Below are experts of layer 4 (counted from 0) of a mixture-of-experts language model. Rows are named router (the router's row for the expert), up (a neuron's input weights, with its number) and show model dimensions 192-255. Each number is 128 + 24 x the weight over its row's rms, rounded and kept within 0 to 255. Numbers have three digits each.
After each expert's rows: "gets" lists some tokens that make up at least twice as much of what it gets as of all text; "comes after" lists some tokens at least twice as common just before its tokens as in all text. This comes from a sample of Wikipedia text that the model never trained on. Tokens count by the router's weight.

# expert 5
router:121112146123141096133162113124146125155104124146118103143123154139138124150151108124170153126137110146108151150128094097099112154104131160137157127133161124179129149147107139144086124157134105
up0:167114160163126106119136116128116129112088127157150122104128168142073108186164103112128135097128112160107161157125112142151089118117110148118139110134170123136053132145105130096196118139136128
up1:134124167112110144158196121143134130123122140158138141121122127099137130116108134102155128130119142114121106140105156146090164142151120130132105143090146073149152150106098103120133124124152143
up2:163098115081146142111118132151084139105184121144156139138117101129110164097122167122142121130122093176163105132131145131090150136127132129129120068093117133131103140157137125113121120119123125
gets: "\n", ".\n\n", ".", " a", ")\n", ".\n"
comes after: " a", " the", " The", " an", " his", "'s"

# expert 4
router:130125145180140152159155138146113140157127138104153112127136166126126155116116114082095069109126135124160071140138144090141123128127162189146111153136119125176110122114064191127172090062166077
up0:125161160144118169120114136135110150105152130107106131177194156096112202117130125142125102136094137146127120134111161072139155103093125132114121101126133139160121133049126136091148131097099145
up1:097124112157123157108138112143146127138115159193107106113072116142157145195154125117159086122141128147094178130133097100118141115126137129138139138138122136144116098119089105124136122151148109
up2:118116131120135118125162149152115130164133107137112103150141122112160113120127119128129101157111133115154158132102135132159133113094123130154101121133154156168165112141116170094139092201132127
gets: "0", "1", "2", " M", " P", "3"
comes after: " ", "200", "–", "201", "199", "-"

# expert 12
router:088155095116110121142083152167093111130115120139149150126079141093158152104139128128157117112135161103118118171126121114109116157133142156149201115081113166141146146095112130183141129096135093
up0:157103139111130092138130151160098103143106128163106100147104135072081136132145135136114128142156106113112093146148125127105198143130139106103151097114136069140140168144128137146137111110127157
up1:129138151134091128130109168119142092130088090117151108097093112130109118156142114129110120147130109119095105130156118173105126132112143104149105162078101152125156107098095071127163099122132124
up2:099114113151129117123096093136137154135118130111098171142112106130144151129154142124133094111127114147114161126130111150136119132145127140113117136087139098122157118086128117146127123091117142
gets: " |", "–", ";", "\n\n", " League", " Cup"
comes after: " |", "0", "1", "3", "2", "4"

# expert 24
router:168108119106151107088143151141133183162113140173119106152114154148137125140128145091113152167097120173104090124150107090209074108131124144153131128129157159145139127110106165146101126124148141
up0:149130153119143134107104138125115139117183084137140133136142093150161122107154092154162146140082151135129163153135145141155134133170112086138148177085083152115154150115097152135106119166065136
up1:155144136127099117124105091146121088097108136136177111129130137136091147114137164126147115108100144122146154113132124144123116139175106119128122132116148120149111131097141128128179145075129102
up2:186132145141109187113083152147118142109161120170126132137155158150093131106212114115115114125098109173151113128107132147157125115159139099153106138117174143159106098099134141085136117160115109
gets: " the", " a", " The", " an", "The", " his"
comes after: " in", " of", " to", " for", " at", " is"

# expert 10
router:105147135119140119160122129130093116180108136127157106150115145130143139115156114099144172138104112125112077175138142145142103143103110126137096084116133130182167129142166164145149128130113091
up0:105159155119125140119144174117141101136127135180142154138165114070138143112150138116174109158152153121167111125138135144145121152115128143140161109104159145123128154155085105147123138103100123
up1:094146126121154145139111132150126126097131118126122148156122089080114125171118103140104147119144132149110094151159135119139156153175149101124163170113147138125132128133158086133099049133098126
up2:126103110152114107132083126095096132138160086114190134127093150147158131165087121112143112174133146132153133133091133081115138146132133152157143121116118132085085149149124101099120146115092102
gets: ".", " ", "-", ":", "°", "′"
comes after: " |", "\n", "-", "1", ":", " U"

# expert 11
router:162140189109119115140097124112126088147141148144161094133109114101174124133112127095133102180145134121111146097168135152154098086120124165165125143127133112120130109094143109147129152135113135
up0:139117152100143140090134150115146128110135134161138154132091136126134113161129106152134122105142108116156145155143110092078111168128110129115095152089114127090071096126190114124142130139102159
up1:143168140133130137118115125130110109120143116131145156086130124140088168139125125124134137148148154107129156158141126143116133141107121135121125150154172153104100131120124127134134112147082166
up2:138100123096133110125085144075111118116146119211130179115179159084151121103147123120135127108126159131128129110114156125068128139153137146115125073095132082111086163162104073081164111100163164
gets: " ", " |\n", "ro", "2", " \"", "1"
comes after: " |", " ", "|", " B", "B", "200"

# expert 14
router:146145119125137112101120134137095100112119160108140116111120139130122119126122155179186119109130164174158179130145100163122124127168087163158142128106145173137157103117138129154088134088116108
up0:152109107141118066108149093132097092129130129117091141151130121104102146085122158111162136112142087162134153124177076147096116157108121142121177097139137124130159120184128153135144091124134124
up1:111118115104132063127110105147128161125134133132106194135180148119124140106151114142146104124124114072137162169124115073129142126137145103121102139148157157167119128148122130120136162092134127
up2:113162161111124195108135100130146150111105162140135119116203106143111161125139120150121127150104157116129085119104143156150111141110130107115129144066119188141116159139130096135114157124160146
gets: " ", " +", "|", " −", ":", "0"
comes after: " |", ";", " |\n", "0", "|", " was"

# expert 8
router:092148125111115112136143143121145160137129135145111124160149137145148108065101193133104096112149124153109108107102142111140120128130136138146152159117109129128100144164132175152130130124128122
up0:113138174108151089152150145113171118060163135120115124147148103098099081112083121153101162139114135098135130113131138144102179140121071084117111140124124124137110107148133139126118109154114112
up1:141126177173110143134147144129157111117130103173065156132143117121094153108144144145054174123114151090144166094150121102141079124120120129098153142099069127138056097136117116123139127140123157
up2:122141146131085107164223126135095123126175161170137099143070164078114123119168129139129146118125119125124141089164119124094098124149137125131126140151068113115118119102119139120170135132161139
gets: " ", " (", " |\n", "-", "\n", " /"
comes after: " |", "|", ";", ":", "\n", " /"

# expert 31
router:110117134088119092139173108157145106177133134140158145087160120109154121099119176144138126147138106159125121147097144054148130163129133164141112160153125153134104135085072153166140134066132111
up0:138171127103088150117166103108146130140154144123137106107110137115139101162147147133115149108181134122162158127116127111113154127127117134142155159117148118135121081157101116160129130122112121
up1:148136108101123129119177100089158128139161096124127156158109136160099131170114140108105141122135128116115107133099101106091120104143144115140105102146150129128102133152106141120089121117100126
up2:121111136145170088064139098107170147112198127148145136127179134113096170138160166133144119099170156123113163156123105090117156131114107152153136100115139165092082157063115135139114141116148119
gets: "201", "200", "202", "199", "198", "197"
comes after: " ", " (", "–", ")", "/", " It"